Experts of a small language model.
Size: 8 layers, vocabulary 8192.
Below are experts of layer 2 (counted from 0) of a mixture-of-experts language model. Rows are named router (the router's row for the expert) and show model dimensions 0-191. Each number is 50 + 12 x the weight over its row's rms, rounded and kept within 0 to 99.
After each expert's rows: a language model's description of what the expert responds to. This comes from a sample of Wikipedia text that the model never trained on.

# expert 13
router:38 78 48 34 67 47 73 46 53 52 52 54 44 55 58 32 41 37 47 78 49 35 49 50 44 58 30 68 60 89 61 62 57 36 66 55 70 64 70 52 60 50 35 40 42 52 44 46 50 57 82 49 52 49 58 60 49 42 58 57 74 49 48 34 56 54 23 46 50 70 49 54 39 50 58 45 73 43 46 58 51 46 74 43 41 67 52 34 38 37 50 48 56 46 66 46 35 19 36 60 62 34 53 42 35 48 52 36 43 44 68 34 45 44 77 38 49 67 55 35 39 43 58 43 53 43 44 38 51 46 60 51 42 42 15 41 65 61 58 44 46 53 41 58 58 56 48 60 40 46 65 55 49 48 59 61 65 68 58 46 37 34 50 53 50 40 53 51 36 34 27 18 60 54 40 45 45 46 53 37 58 57 47 21 56 47 47 58 51 49 58 48
What it handles: Kinship and personal nouns. Nouns after his or her naming relations and roles such as father, brother, wife, rival, heir, plus possessive s endings.

# expert 5
router:64 44 69 66 36 68 57 54 40 65 45 58 42 57 60 73 48 37 30 50 43 70 49 51 48 56 46 62 49 38 37 39 58 76 59 46 74 41 29 48 44 57 45 55 43 64 28 43 57 81 62 31 56 67 47 33 40 57 56 54 80 60 53 55 17 51 53 34 49 42 45 55 55 50 41 48 54 49 37 29 43 49 57 51 40 75 29 49 30 35 70 73 50 20 23 40 47 56 61 41 51 55 62 64 56 38 42 33 51 52 56 44 53 42 39 62 51 44 51 49 61 48 30 41 37 73 78 37 53 50 56 30 33 24 45 55 40 50 69 49 43 49 56 44 34 50 49 52 56 53 64 53 51 56 66 61 60 63 45 67 55 52 49 64 40 59 32 49 70 62 56 62 55 50 58 49 39 52 31 58 53 46 33 45 46 50 55 64 50 45 66 36
What it handles: Prepositions after predicates. Prepositions like in, on, at, from, into, under after verbs or participles, often before dates or places: "located in", "absent from", "on 1 December".

# expert 9
router:44 24 57 57 49 43 43 40 35 35 25 51 35 45 53 52 46 54 55 58 50 29 50 58 50 28 43 80 46 36 54 64 57 58 67 55 78 42 38 65 66 68 36 51 54 53 55 47 38 50 53 72 71 59 41 51 47 61 56 67 48 50 45 47 45 43 43 53 47 43 53 35 46 40 53 40 55 60 40 24 64 65 33 44 38 55 44 64 51 56 49 52 39 55 48 52 45 46 64 42 43 23 55 51 28 29 68 45 48 34 36 35 59 51 44 58 45 42 80 31 42 59 27 59 55 46 46 48 51 59 54 54 53 51 41 35 56 56 73 43 49 49 73 65 56 14 28 70 63 45 57 58 67 50 54 51 52 42 48 39 47 52 65 59 66 75 19 69 43 34 52 29 39 58 39 59 56 50 47 58 69 51 61 53 60 59 47 56 43 45 54 79
What it handles: Mid-word consonant pieces. Short word-internal pieces after a capitalized foreign or rare word start, such as In-st-ituto, Is-id-oro, Ze-it, inci-d-ence.

# expert 22
router:64 52 61 71 60 53 35 47 89 35 43 46 31 37 51 60 44 50 48 33 65 54 33 50 38 59 52 65 49 37 53 65 54 76 51 51 42 32 54 39 57 43 20 55 50 47 59 38 50 53 38 77 54 72 60 61 67 55 58 45 51 50 18 41 52 48 59 46 53 43 39 54 53 65 37 46 65 54 39 51 44 53 56 42 56 47 51 60 58 41 52 48 35 51 44 58 36 39 56 73 46 54 46 38 31 44 52 56 36 38 65 39 21 77 44 62 53 49 56 27 55 52 62 38 55 69 53 47 30 44 33 63 74 39 52 32 63 47 82 59 58 37 57 55 65 55 53 50 59 42 68 49 51 47 47 61 83 40 54 48 42 57 56 49 41 55 18 41 45 42 46 68 36 57 62 43 39 33 32 53 56 54 59 39 43 51 67 56 33 54 50 64
What it handles: South Asian name syllables. Mid-word syllable pieces in South Asian and other non-English names and titles, such as Vijay-am, Naras-am-mal, Ma-sh-hur, Ka-am-ulan.

# expert 2
router:47 47 76 47 43 25 62 37 43 33 52 71 43 50 56 52 43 39 42 41 56 60 66 59 41 39 50 73 46 70 35 32 41 38 54 49 74 50 44 49 55 70 37 22 45 55 45 49 56 69 38 49 65 59 50 46 52 61 52 84 68 58 52 69 44 56 43 31 60 34 64 41 68 48 44 42 54 54 62 56 54 43 42 50 22 52 32 30 55 41 56 43 58 64 56 33 52 26 56 74 39 33 61 56 48 61 40 58 36 48 31 56 53 50 73 40 42 35 49 49 65 52 41 51 58 47 35 40 46 55 55 56 39 40 49 45 44 70 58 46 48 50 43 60 75 60 52 51 39 25 65 63 42 44 26 60 58 54 53 44 52 54 49 46 47 35 54 31 65 55 55 14 54 36 41 35 56 28 60 40 45 56 29 47 53 64 76 52 62 60 53 47
What it handles: Head nouns after determiners. Common nouns right after the, a, his, especially directions and places: north, west, city, area, name, plus degree signs in coordinates.

# expert 16
router:69 78 61 45 40 42 58 61 71 62 56 51 48 26 49 49 55 45 63 46 55 46 72 44 70 39 41 73 43 49 37 50 46 64 67 29 66 46 41 55 53 49 56 54 56 41 29 53 46 57 74 47 37 61 45 37 53 42 48 51 45 57 41 44 41 32 36 59 53 60 43 57 58 60 47 53 39 32 47 49 35 71 44 34 61 60 72 20 72 54 39 76 26 24 53 38 54 60 56 65 56 26 51 36 65 33 52 70 55 35 36 48 37 59 36 48 39 51 47 46 45 55 35 38 61 58 45 47 62 46 42 41 25 45 35 33 29 56 67 53 57 46 53 49 43 41 70 46 46 43 57 51 76 60 40 40 59 67 48 37 48 35 75 46 68 51 46 54 28 53 56 51 44 50 69 55 42 62 55 55 45 55 44 52 70 30 58 75 47 56 58 56
What it handles: Relational of/by/for. Prepositions linking a role or noun to an owner, author or team, as in "Player of the year", "Succeeded by", "debut for Somerset".

# expert 39
router:58 53 55 53 49 56 35 48 50 63 45 54 51 45 27 56 47 45 32 39 46 46 58 42 52 58 30 80 48 32 57 48 31 63 55 33 59 63 50 65 65 34 37 48 42 47 44 17 54 35 67 50 48 38 47 50 56 52 58 57 78 57 50 29 55 38 33 55 70 41 61 55 50 52 59 62 51 40 35 55 40 49 66 59 43 47 57 72 41 39 52 53 29 37 37 44 52 48 60 48 55 58 62 61 63 48 44 47 68 47 64 43 41 43 41 38 50 51 54 55 54 49 59 44 46 85 53 37 47 56 64 49 67 53 54 40 40 66 52 34 40 38 32 50 53 12 28 82 67 58 51 65 54 28 31 69 44 55 56 34 37 62 64 41 46 43 40 44 71 33 78 37 42 39 66 45 50 38 56 46 53 44 83 60 54 48 53 47 43 49 33 54
What it handles: Coordinating conjunctions. Words like and, or, but, & and list commas joining the final items of a series, as in "law, computer science and letters".

# expert 6
router:55 77 64 58 37 55 81 62 50 67 64 52 49 68 58 59 55 31 49 31 51 46 58 35 56 57 23 39 44 41 47 42 42 58 71 62 77 48 44 28 49 48 29 67 62 56 55 44 31 48 41 39 63 51 43 54 52 72 53 62 64 44 31 51 47 38 34 55 62 57 37 47 47 39 42 61 46 44 32 48 63 59 54 43 46 48 49 53 60 76 57 47 59 53 50 51 42 51 44 38 55 35 49 64 68 21 57 37 50 46 46 38 55 69 47 47 45 70 50 44 50 67 33 51 44 56 51 47 55 51 31 31 44 50 25 48 50 41 37 47 36 36 45 58 31 35 54 57 53 60 49 44 59 55 48 45 61 87 49 74 39 47 47 53 70 65 52 67 66 47 82 54 42 62 59 42 38 38 10 53 55 50 53 48 49 34 49 64 46 49 50 62
What it handles: Prepositions after verbs. Prepositions such as to, for, with, by, through after verbs or adjectives, e.g. help with, due to; also -ing verb endings.

# expert 62
router:45 79 72 64 26 59 55 62 54 64 59 67 48 39 71 62 52 37 35 38 45 42 37 36 54 59 37 47 44 48 43 45 34 51 69 73 48 58 49 35 52 34 28 63 41 28 61 59 55 48 52 43 46 55 44 21 55 28 54 73 81 35 37 60 32 39 54 56 66 62 53 33 38 40 44 46 79 53 48 49 39 49 42 40 48 55 64 39 76 62 65 35 69 50 48 59 17 65 77 45 65 54 51 44 56 53 69 37 54 54 43 51 48 50 42 54 48 56 67 34 60 53 42 48 67 47 46 45 62 62 36 69 49 25 57 43 43 44 43 56 34 44 51 45 50 52 50 44 50 62 61 59 33 49 59 76 63 63 51 56 62 48 51 44 50 56 27 65 51 44 64 43 60 50 55 34 43 38 47 38 56 53 42 31 57 53 65 44 40 45 43 67
What it handles: Function words, clause links. Infinitive to, and that, which, who, it, where, starting clauses or complements, as in likely to achieve, assume that.

# expert 24
router:51 37 31 58 58 48 41 46 38 36 36 52 37 43 57 28 37 37 42 43 54 37 45 64 63 54 56 54 64 40 61 67 78 62 52 48 62 37 52 65 54 65 51 54 64 56 62 44 54 54 34 54 64 62 56 42 51 74 35 63 44 48 39 36 58 33 58 62 36 59 29 45 56 44 39 54 51 38 51 36 56 71 58 63 22 53 57 49 36 45 68 74 49 60 35 50 19 59 57 53 35 43 54 50 51 42 90 50 43 49 24 36 56 62 60 58 47 59 66 20 40 66 35 52 56 46 39 45 54 40 40 32 43 47 39 45 51 62 53 34 56 40 61 51 58 34 51 48 46 56 59 55 54 46 53 36 54 55 61 46 35 39 44 52 73 38 43 59 59 57 46 13 40 58 30 50 33 51 58 52 88 62 48 44 59 54 42 65 42 56 46 70
What it handles: Word-start fragments after prepositions. Opening pieces of words or names after in, of, for, at, e.g. In-for-matics, Pa-lencia, Los Angeles, ju-dic-ial.

# expert 21
router:61 55 50 73 37 42 38 49 62 62 52 53 55 56 80 61 32 54 56 61 53 70 50 59 44 50 36 44 43 65 55 34 51 45 37 40 48 30 35 29 59 51 38 26 76 66 37 37 38 54 67 46 42 46 55 65 79 68 38 70 73 79 42 43 61 53 62 41 60 45 36 48 54 40 39 64 70 44 52 45 73 43 48 42 59 51 43 13 48 60 43 52 47 47 24 40 46 59 55 38 44 53 41 34 68 37 45 67 64 33 55 41 60 51 40 43 41 65 75 56 47 52 46 40 65 62 65 43 45 59 55 66 50 52 47 37 38 44 70 48 49 47 43 60 41 51 61 57 47 42 54 58 54 55 52 62 42 45 54 42 33 48 47 49 80 54 54 30 68 45 30 40 63 39 41 35 47 37 43 43 46 45 52 45 78 57 58 24 46 58 62 49
What it handles: Commas. Commas ending a clause or list item before and, which or but, as in "Konya, Turkey" or "1966, although".

# expert 17
router:51 46 61 42 36 59 49 61 60 62 53 46 28 60 59 57 40 30 28 23 58 40 47 48 46 46 56 47 61 23 12 54 37 44 45 57 45 55 46 46 46 60 56 41 48 56 57 44 42 61 62 44 56 59 41 23 69 74 44 40 48 63 53 48 47 33 55 44 44 17 48 47 63 69 42 62 36 46 50 50 80 66 49 54 63 65 59 52 43 76 44 62 43 62 64 58 46 71 64 65 48 55 48 54 41 50 52 64 76 53 64 55 58 42 42 45 53 54 43 57 62 45 42 51 57 58 49 34 53 60 30 28 41 49 50 58 48 53 49 48 23 52 51 63 45 47 44 44 44 50 75 69 59 53 43 73 42 26 42 41 41 26 69 53 45 28 60 48 95 46 49 64 58 39 57 42 39 53 72 51 68 51 45 55 66 44 53 55 49 47 51 42
What it handles: Articles after prepositions. The articles the, a, an, usually right after a preposition such as of, in, to or for, as in "at the Olympics", "of a Gaulish god".

# expert 50
router:58 50 62 43 56 40 64 33 58 62 39 48 46 59 69 53 37 25 46 68 40 52 46 55 54 33 49 45 38 55 47 48 33 56 33 49 43 45 61 29 59 40 70 46 41 49 44 37 82 41 54 60 55 45 56 24 57 57 52 68 61 53 43 54 42 42 30 55 64 58 60 28 56 47 61 77 48 51 42 44 45 67 45 38 51 57 40 53 55 61 47 52 59 41 35 47 62 40 60 63 39 44 83 51 74 33 52 43 26 44 48 44 47 77 50 86 40 75 38 73 71 55 43 52 43 67 63 50 57 45 33 16 44 54 40 54 62 65 59 58 59 56 43 59 56 40 48 63 24 64 43 44 47 56 61 76 42 43 52 58 59 45 39 42 63 69 39 55 43 27 41 47 43 42 49 44 49 64 37 39 43 43 28 60 40 48 49 53 42 41 57 57
What it handles: Copula and auxiliary verbs. is, was, are, were, has, been right after a subject, especially in opening definitions like X is an American.

# expert 7
router:38 29 47 65 58 29 45 60 40 73 34 64 54 60 64 51 46 47 31 35 51 74 23 57 54 42 44 70 45 44 47 61 43 74 69 60 67 40 55 36 58 94 55 46 49 52 36 48 50 61 76 61 57 50 43 53 62 62 43 45 47 39 43 58 56 49 61 43 71 34 32 38 49 38 35 44 49 48 43 32 55 41 38 48 32 42 43 44 59 62 52 42 75 41 54 45 55 41 44 52 55 58 63 37 50 73 58 25 73 43 50 55 47 57 47 49 37 26 29 55 67 54 31 47 59 43 40 41 50 56 52 57 49 18 54 46 53 63 56 40 52 18 61 62 47 57 44 71 48 54 58 46 56 33 43 43 35 47 48 58 60 24 63 54 51 61 46 59 43 47 52 56 42 51 32 55 55 44 63 54 42 37 38 75 64 39 49 50 38 68 43 60
What it handles: Dates: months and digits. Month names and year or day digits inside dates, as in 4 November, 2012, 1 January 2016, often in tables.

# expert 38
router:55 73 45 47 96 42 37 38 66 41 32 64 49 51 44 51 28 50 56 27 51 59 46 39 74 48 49 66 43 53 24 38 45 58 82 63 69 43 46 51 39 58 46 63 73 54 56 59 48 54 41 39 42 58 51 58 38 45 45 69 44 60 47 43 55 42 59 48 85 40 48 17 47 75 59 38 36 34 26 36 34 75 50 34 54 51 60 37 57 49 53 36 52 47 57 45 50 55 57 46 72 42 50 41 21 61 71 59 56 26 35 47 53 47 51 43 53 57 56 57 56 57 55 49 47 47 61 54 48 51 55 37 61 28 31 70 34 71 46 53 29 41 29 55 63 45 55 59 31 39 55 57 48 52 56 42 72 44 54 60 37 49 50 66 49 52 53 74 43 52 53 54 52 55 49 43 52 37 48 54 38 51 54 54 60 51 48 45 41 61 45 63
What it handles: Digits in tables. Single digits starting or inside numbers in pipe-separated tables of stats, election results and sports records, e.g. 3, 5, 2018.

# expert 56
router:57 55 53 45 47 50 39 54 45 56 57 47 46 44 51 53 52 49 58 41 77 70 38 64 45 26 50 96 60 48 61 59 53 49 59 66 48 64 55 49 66 53 54 58 54 42 62 34 52 78 47 74 60 58 46 34 62 51 52 64 60 57 29 54 29 44 39 49 42 48 48 54 49 54 33 60 60 52 47 37 55 44 52 35 62 55 43 69 54 42 47 42 53 58 50 38 47 51 61 51 37 58 49 78 21 51 61 33 57 35 33 52 44 58 78 44 41 55 42 46 51 48 38 40 64 72 42 48 26 55 53 57 27 60 57 32 55 67 52 46 46 35 36 48 47 45 47 22 52 49 52 50 54 28 64 69 44 42 49 48 20 20 37 53 70 33 48 62 60 55 41 44 63 49 29 51 68 68 66 55 69 60 34 38 46 58 46 44 33 61 52 32
What it handles: Slavic and foreign surname endings. Endings of Slavic, German and other foreign names, such as -ov, -ski, -ova, -enko, -ović, -z, -el.

# expert 23
router:48 50 58 54 43 62 30 49 62 42 65 78 60 21 45 58 42 43 44 39 49 52 32 31 37 57 47 68 53 73 36 62 49 68 30 30 50 63 58 47 56 74 54 61 82 51 71 39 44 72 56 46 59 41 51 43 63 51 47 51 49 42 27 53 63 35 38 57 60 50 47 59 50 62 56 59 50 35 60 60 20 48 39 43 56 58 11 45 48 30 49 51 54 29 36 37 51 62 60 38 41 55 44 55 46 57 50 60 28 49 53 51 35 63 55 50 40 57 38 50 94 49 57 40 52 57 61 42 50 56 56 48 51 45 48 54 63 41 54 47 45 34 43 42 66 45 59 44 58 38 44 58 51 29 50 58 59 47 43 39 35 30 66 71 57 35 52 41 66 56 38 57 51 48 57 32 58 66 61 54 54 62 50 54 36 59 81 62 26 50 49 48
What it handles: Leading digits of numbers. First digit of a number after a space, bracket or subscript marker, mostly the 2 of years like 2015 and 2024, also table ranks and times.

# expert 28
router:51 78 50 45 70 64 48 42 49 39 49 45 43 53 58 48 44 49 23 38 61 34 32 40 63 36 28 68 50 69 38 39 45 54 76 51 58 57 56 46 60 51 48 50 50 60 41 57 86 37 64 66 83 60 55 32 48 72 45 76 48 62 47 24 34 48 52 51 71 50 47 68 39 59 46 63 50 40 46 40 51 41 41 50 11 59 38 41 40 52 47 37 61 32 42 49 59 35 51 60 65 20 54 42 63 48 49 55 41 44 58 53 62 36 45 49 54 55 40 45 54 65 46 32 50 48 48 40 34 53 38 44 62 54 52 46 51 63 40 42 57 54 37 56 68 51 62 47 34 58 54 52 48 67 71 35 75 80 59 35 53 48 44 59 60 33 41 43 59 39 41 46 52 29 46 58 55 45 41 40 55 45 61 49 44 55 57 31 36 36 71 43
What it handles: Section heading words. Words and markers inside Wikipedia section headings, such as ==Club career==, ==History==, Biography, Reception, Weekly charts, and See also.

# expert 31
router:60 44 59 50 40 66 33 46 52 47 63 54 62 55 42 40 55 34 34 48 52 48 55 63 79 47 58 41 73 51 37 43 68 40 57 61 39 60 53 48 60 63 37 61 46 56 52 38 70 44 46 50 60 45 75 69 52 40 34 36 70 45 58 49 19 54 38 18 78 64 45 39 60 76 53 45 43 45 54 39 37 63 41 31 42 57 27 33 45 60 55 50 53 47 41 52 46 19 53 64 44 42 53 47 34 38 41 38 63 60 55 51 43 40 59 48 50 41 32 37 73 47 44 50 42 67 63 32 37 40 73 46 59 49 59 59 40 56 42 52 46 44 27 53 56 60 60 71 58 55 57 72 53 37 66 48 41 71 63 37 35 36 55 46 46 56 51 38 38 25 51 57 46 45 43 43 24 26 38 48 61 43 51 73 46 63 46 46 42 57 60 67
What it handles: Concrete common nouns. Common nouns for things, media and activities after a or and, such as car, guitar, vehicle, radio, train, test.

# expert 11
router:59 66 54 40 56 38 43 45 41 54 54 53 21 48 63 35 39 45 44 41 69 29 57 46 40 61 39 73 47 42 54 63 38 59 48 51 74 18 56 48 49 60 38 48 55 36 27 49 39 56 62 58 41 56 68 65 67 63 52 37 46 50 43 66 24 35 54 50 51 54 52 41 41 46 42 45 60 41 38 59 64 41 64 57 56 61 53 69 67 51 57 46 55 58 55 14 64 61 49 19 50 44 49 50 43 54 37 60 39 44 61 54 43 44 39 53 49 47 46 49 56 51 41 51 41 53 63 54 48 36 36 55 43 51 49 45 38 53 70 45 50 49 21 56 50 56 52 52 51 67 48 58 51 55 56 29 50 68 64 66 45 32 48 66 45 68 10 80 61 53 44 43 42 62 42 66 28 39 33 53 87 57 49 47 56 31 59 60 28 36 51 54
What it handles: Syllables in foreign names. Short syllable word pieces inside non-English names, mostly Japanese, Portuguese, Italian and Spanish, such as Hi-to-mi, Ben-to, En-zo, Ta-tsu-gawa.

# expert 60
router:49 46 70 41 53 19 46 60 61 62 28 57 50 45 42 52 62 47 62 38 51 58 30 58 55 36 33 46 46 71 56 58 68 57 43 73 44 63 57 41 52 48 28 36 43 36 42 50 78 58 56 30 61 52 72 21 64 71 37 64 50 56 36 60 31 40 34 26 81 47 45 32 57 44 44 44 54 50 56 38 52 60 61 46 38 40 63 45 49 56 62 80 74 53 64 43 49 62 71 56 48 37 47 59 44 47 45 43 46 39 59 34 61 58 59 59 35 67 55 47 59 60 41 47 61 59 48 44 45 54 57 65 56 64 36 41 44 52 34 54 38 50 54 56 43 52 29 27 34 51 56 45 49 59 43 49 49 69 48 62 50 55 47 64 60 33 16 59 42 61 34 52 67 35 66 60 32 39 60 58 52 55 49 45 58 27 45 42 40 65 51 39
What it handles: Main biographical verbs. Main verbs after a subject in biographies, e.g. was, became, started, played, served, began, released.

# expert 35
router:54 40 57 70 25 61 48 39 54 34 51 52 55 62 48 45 54 42 58 40 67 54 57 60 48 45 52 51 58 37 28 39 71 65 23 44 47 58 61 41 55 50 54 52 78 44 66 59 59 62 54 60 58 64 57 69 55 51 54 54 49 58 34 53 38 39 37 53 67 55 47 68 49 59 34 44 52 47 49 49 62 51 51 54 58 51 49 42 46 52 47 44 15 54 52 58 53 50 60 27 39 38 52 57 28 46 87 63 69 51 44 56 47 43 48 48 29 68 55 28 62 47 38 37 44 64 27 49 31 28 37 27 58 42 47 64 52 61 51 42 36 40 69 52 70 42 44 58 35 39 57 60 51 37 52 68 77 67 50 50 51 26 68 79 64 46 55 41 35 48 46 25 39 24 37 56 41 68 38 45 54 60 49 49 50 30 54 47 40 53 56 33
What it handles: Inner pieces of technical words. Single letters and short pieces inside long scientific or Latin words, such as the p in adrenocorticotropic, pieces of taxon names, plural s.

# expert 33
router:82 52 46 87 67 50 50 58 70 69 59 52 46 47 59 51 45 54 17 54 42 50 48 43 77 44 61 52 68 51 34 58 39 46 85 43 47 43 13 22 51 47 67 47 54 45 46 58 41 68 34 63 52 62 48 38 64 46 61 69 49 61 49 62 43 54 55 42 76 53 43 54 37 60 37 70 37 49 61 42 52 50 38 59 53 53 48 31 58 54 53 51 40 65 56 51 57 49 44 40 56 37 37 57 46 53 37 45 58 33 69 42 42 47 57 37 25 52 62 55 61 67 47 46 40 45 55 44 30 62 48 63 54 47 44 44 42 52 62 45 29 38 59 39 42 35 62 50 67 65 52 40 44 53 45 44 49 37 60 63 42 27 31 32 52 61 39 54 58 35 61 45 68 48 41 42 48 47 59 47 45 24 53 60 62 51 65 48 29 68 57 28
What it handles: Dashes in ranges. En dashes in year and score ranges such as 1896–1982 and 93–49, plus coordinate separators and some commas.

# expert 10
router:61 43 67 61 34 64 60 51 50 47 43 61 52 42 65 54 37 45 36 36 43 49 66 29 63 37 46 70 56 58 53 45 41 44 37 65 53 46 40 24 54 50 50 36 71 41 37 59 61 45 49 66 53 51 54 19 69 69 35 49 48 64 42 61 18 45 35 58 61 44 18 68 57 60 45 62 57 40 56 44 48 53 60 50 68 50 48 43 48 69 50 72 69 36 25 44 39 45 60 40 48 51 56 52 67 33 33 61 55 51 45 50 41 69 52 49 40 40 56 43 65 60 66 41 48 55 35 48 62 47 61 64 31 56 36 66 27 47 34 53 43 50 29 63 37 58 49 55 50 21 66 44 51 64 33 52 72 62 57 59 46 55 49 58 58 47 37 53 47 48 52 40 41 23 29 47 57 45 78 46 47 37 56 48 60 28 54 75 31 48 57 50
What it handles: Field-label colons, periods. Colons after infobox field labels such as Infraorder:, Bowling:, Displacement:, plus sentence-final periods before line breaks or new sentences.

# expert 18
router:45 38 42 48 48 48 54 56 36 44 45 65 46 41 37 59 51 26 20 60 41 43 22 46 64 56 60 52 59 70 50 76 54 69 39 74 53 41 43 40 54 81 32 33 44 62 27 54 55 52 57 38 68 55 50 49 63 42 46 63 47 48 45 43 47 44 26 53 47 68 44 46 59 35 37 26 58 41 52 20 57 31 38 41 22 55 14 28 43 42 62 50 60 36 53 42 46 52 59 46 53 42 43 55 80 61 41 55 47 35 45 47 40 52 66 61 48 51 45 54 54 42 48 59 51 71 82 48 44 49 48 52 61 36 33 61 46 60 51 43 49 44 54 64 37 54 60 48 43 37 66 51 75 54 40 38 45 49 54 39 48 39 55 72 49 56 49 66 71 42 58 57 51 57 45 57 43 52 55 58 74 40 42 62 77 52 44 64 38 50 55 33
What it handles: Dates and birth years. Month names, day and year digits in dates and birth notes, e.g. born on November 17, born 2003, June 2023.

# expert 63
router:49 69 94 60 42 48 36 21 55 49 40 59 20 52 75 60 47 51 36 55 59 62 62 34 70 52 44 47 93 55 39 24 76 51 84 48 45 65 45 31 62 42 48 54 62 49 31 42 79 40 48 56 51 55 54 36 46 53 60 48 55 61 33 46 45 54 58 52 46 38 40 51 59 71 64 58 62 34 41 35 54 54 42 40 42 77 41 56 44 88 44 57 59 38 48 49 58 28 46 55 61 32 51 44 62 46 44 43 47 40 53 48 39 41 42 49 54 38 56 39 50 44 51 42 72 43 47 50 44 54 44 58 61 37 54 51 45 46 55 39 54 63 53 53 51 50 45 45 46 28 45 45 53 58 38 70 50 68 49 55 44 35 41 45 60 39 30 66 67 42 36 42 51 47 63 44 60 67 33 49 45 41 54 65 55 45 42 40 58 51 55 45
What it handles: Table cell spaces. Space tokens right after a table pipe or colon, starting cell values such as years, numbers and names in data tables.

# expert 59
router:48 44 89 66 55 40 57 50 52 37 54 54 45 31 43 53 50 49 50 52 43 47 66 42 89 53 26 56 51 60 49 24 65 44 66 41 54 56 58 29 47 36 66 40 66 66 38 51 72 42 68 42 47 79 42 42 74 57 46 77 48 50 55 49 44 45 40 53 53 38 46 64 55 68 37 30 64 56 52 11 57 46 46 48 20 53 26 78 50 64 47 39 39 42 48 40 56 57 50 44 76 61 53 35 49 55 56 43 42 39 55 53 57 61 59 55 54 31 53 51 43 61 45 43 49 53 53 45 62 39 53 42 41 35 51 70 34 64 40 43 39 45 49 56 64 36 52 56 29 41 56 52 52 56 32 45 78 42 70 64 54 36 31 55 50 60 57 53 58 52 59 40 50 24 58 46 48 45 39 33 45 52 53 50 43 64 55 50 35 57 49 49
What it handles: Units in geographic infoboxes. Slashes, units and symbols in coordinates, density and infobox data, such as "/sqmi", km, ft, degree and minute marks, UTC offsets.

# expert 54
router:62 45 76 53 58 43 51 37 58 48 46 48 28 56 50 46 47 43 67 68 47 82 78 63 81 43 32 47 59 41 65 31 69 47 87 48 62 36 43 54 65 65 56 43 52 57 52 60 47 41 46 57 52 64 47 58 54 43 66 49 54 63 31 37 61 49 27 44 48 34 54 34 47 65 41 42 55 42 62 35 21 60 44 45 58 52 58 43 54 61 41 52 52 62 46 46 46 59 46 61 53 31 50 37 39 55 64 30 47 46 38 45 35 51 58 62 58 48 40 54 49 61 49 28 74 36 65 44 47 25 55 34 50 61 55 57 30 56 60 48 49 39 49 66 44 50 58 64 28 26 57 43 62 55 47 50 31 37 56 53 51 36 53 45 61 44 52 83 50 61 40 56 49 30 40 40 52 45 34 30 42 52 67 52 49 17 62 40 56 62 48 36
What it handles: Election and sports tables. Word pieces and labels in election and sports tables, e.g. Party, Labour, Turnout, Majority, MF, Bo-ts-wana, Clean She-ets.

# expert 57
router:52 49 48 51 43 34 47 33 54 33 49 54 58 43 40 35 48 48 58 69 67 56 56 57 81 59 46 47 72 53 30 39 64 55 48 34 49 52 71 45 62 55 62 30 51 30 57 37 50 19 74 79 51 50 64 70 43 59 55 56 42 45 42 49 55 45 38 52 51 54 30 50 61 79 63 48 60 40 51 37 37 54 32 56 71 54 43 59 51 67 42 61 44 42 38 45 49 56 60 50 61 49 46 40 48 66 74 40 54 51 66 37 61 55 42 52 53 41 49 39 56 54 43 32 46 36 66 33 48 19 57 31 53 42 49 76 51 51 37 45 47 36 44 57 64 46 58 59 34 55 45 53 60 61 44 48 59 46 60 51 47 60 51 57 42 47 51 51 87 62 20 58 59 23 39 28 53 57 39 50 56 41 71 52 55 32 62 51 50 42 17 45
What it handles: Title and name words. Capitalized words opening names of places, awards and charts, such as New York, Billboard Hot 100, Best Film, Gold medal.

# expert 36
router:45 78 31 47 61 71 34 57 44 38 36 53 49 37 63 29 32 51 28 41 38 38 38 66 61 53 53 60 64 37 49 49 33 58 55 59 47 47 71 52 51 56 46 77 47 47 56 49 64 63 37 80 55 57 65 57 54 33 55 50 71 57 48 48 56 60 52 37 55 44 40 49 59 54 50 43 68 29 35 35 42 39 71 47 61 52 67 54 39 46 42 64 60 48 55 43 46 37 28 46 67 28 57 47 71 50 37 44 53 29 37 34 51 37 44 48 48 49 49 50 39 55 47 49 60 68 50 30 21 57 52 56 63 50 59 67 72 50 40 54 58 56 36 59 45 30 45 53 46 57 54 60 68 68 52 37 46 42 63 57 51 55 60 32 59 53 39 64 59 54 26 44 56 50 34 41 26 49 60 34 76 51 39 61 59 56 60 42 39 10 46 60
What it handles: Mid-word syllable pieces. Short syllable fragments inside words, often after hyphens or quotes, e.g. short-li-ved, ad-li-bs, dr-ill-s, Los.

# expert 49
router:55 50 58 68 64 56 55 49 36 42 60 56 25 59 40 28 22 61 46 32 35 53 49 57 63 43 54 41 47 62 29 58 67 60 82 42 55 34 63 57 59 49 55 25 52 34 35 46 41 37 35 59 64 65 47 44 57 69 52 59 46 46 50 56 57 49 32 30 56 21 47 49 49 45 55 43 45 32 38 47 46 67 58 61 50 52 48 29 83 54 57 72 78 54 51 42 32 64 74 45 52 43 50 66 44 53 63 49 37 52 35 40 43 60 67 50 39 40 44 54 53 66 40 51 75 72 59 36 38 41 70 59 48 43 43 71 51 52 61 32 38 41 60 51 64 53 54 40 38 66 57 58 53 26 50 42 36 62 55 79 36 54 46 58 56 39 54 59 53 58 29 55 54 72 35 52 34 52 45 50 51 54 34 52 50 42 50 50 48 32 40 43
What it handles: Place names and suffixes. Country, state and city names and their endings like -ton, -ville, -shire, as in New York, United States.

# expert 34
router:52 51 60 62 53 49 53 46 39 32 52 55 26 51 46 40 43 49 70 49 50 39 66 39 30 46 50 58 49 51 41 54 54 52 45 53 71 47 42 53 54 52 74 39 51 43 64 58 43 55 42 47 47 48 57 34 60 71 60 56 60 50 44 73 57 47 57 51 52 56 47 60 53 47 63 68 66 24 49 59 45 53 24 55 60 53 55 39 71 47 52 47 42 49 20 47 51 49 59 62 50 49 44 57 34 66 82 32 34 42 61 39 57 78 75 53 12 47 36 48 84 66 46 14 46 38 52 37 30 29 54 42 44 46 44 53 61 54 56 40 51 44 46 66 77 54 65 47 51 21 54 61 45 26 47 60 44 50 60 52 57 51 56 47 50 61 52 47 61 60 55 54 51 33 45 32 60 55 51 51 59 55 50 31 43 27 78 45 53 66 40 67
What it handles: Institution name endings. Final nouns or plural s of multiword proper names of states and institutions, such as European Union, Royal Navy, United States, Wesleyan University.

# expert 3
router:54 34 48 59 31 39 80 47 62 56 48 63 45 40 80 56 45 38 60 59 48 36 46 29 53 55 49 84 62 60 46 39 36 54 76 68 51 33 42 39 70 71 65 50 65 25 39 42 56 71 35 52 85 41 53 51 52 39 62 39 51 65 55 41 50 45 41 59 60 41 46 66 46 52 42 61 47 48 46 53 68 48 57 52 57 47 37 61 36 68 43 65 57 41 48 33 38 36 78 35 45 59 57 42 46 53 45 49 39 62 59 58 48 63 43 45 37 39 60 45 55 66 48 53 53 59 47 47 58 22 66 63 56 54 26 46 61 44 41 48 41 36 30 51 49 49 50 40 38 56 68 48 44 41 44 44 70 63 58 55 57 45 53 46 52 27 48 48 44 43 66 51 55 55 63 43 60 28 33 35 40 45 39 33 63 38 46 63 29 20 59 68
What it handles: Sentence-final periods. Periods and other end punctuation closing sentences, plus decimal points in statistics and tables, as in 2.90, U.S., ")."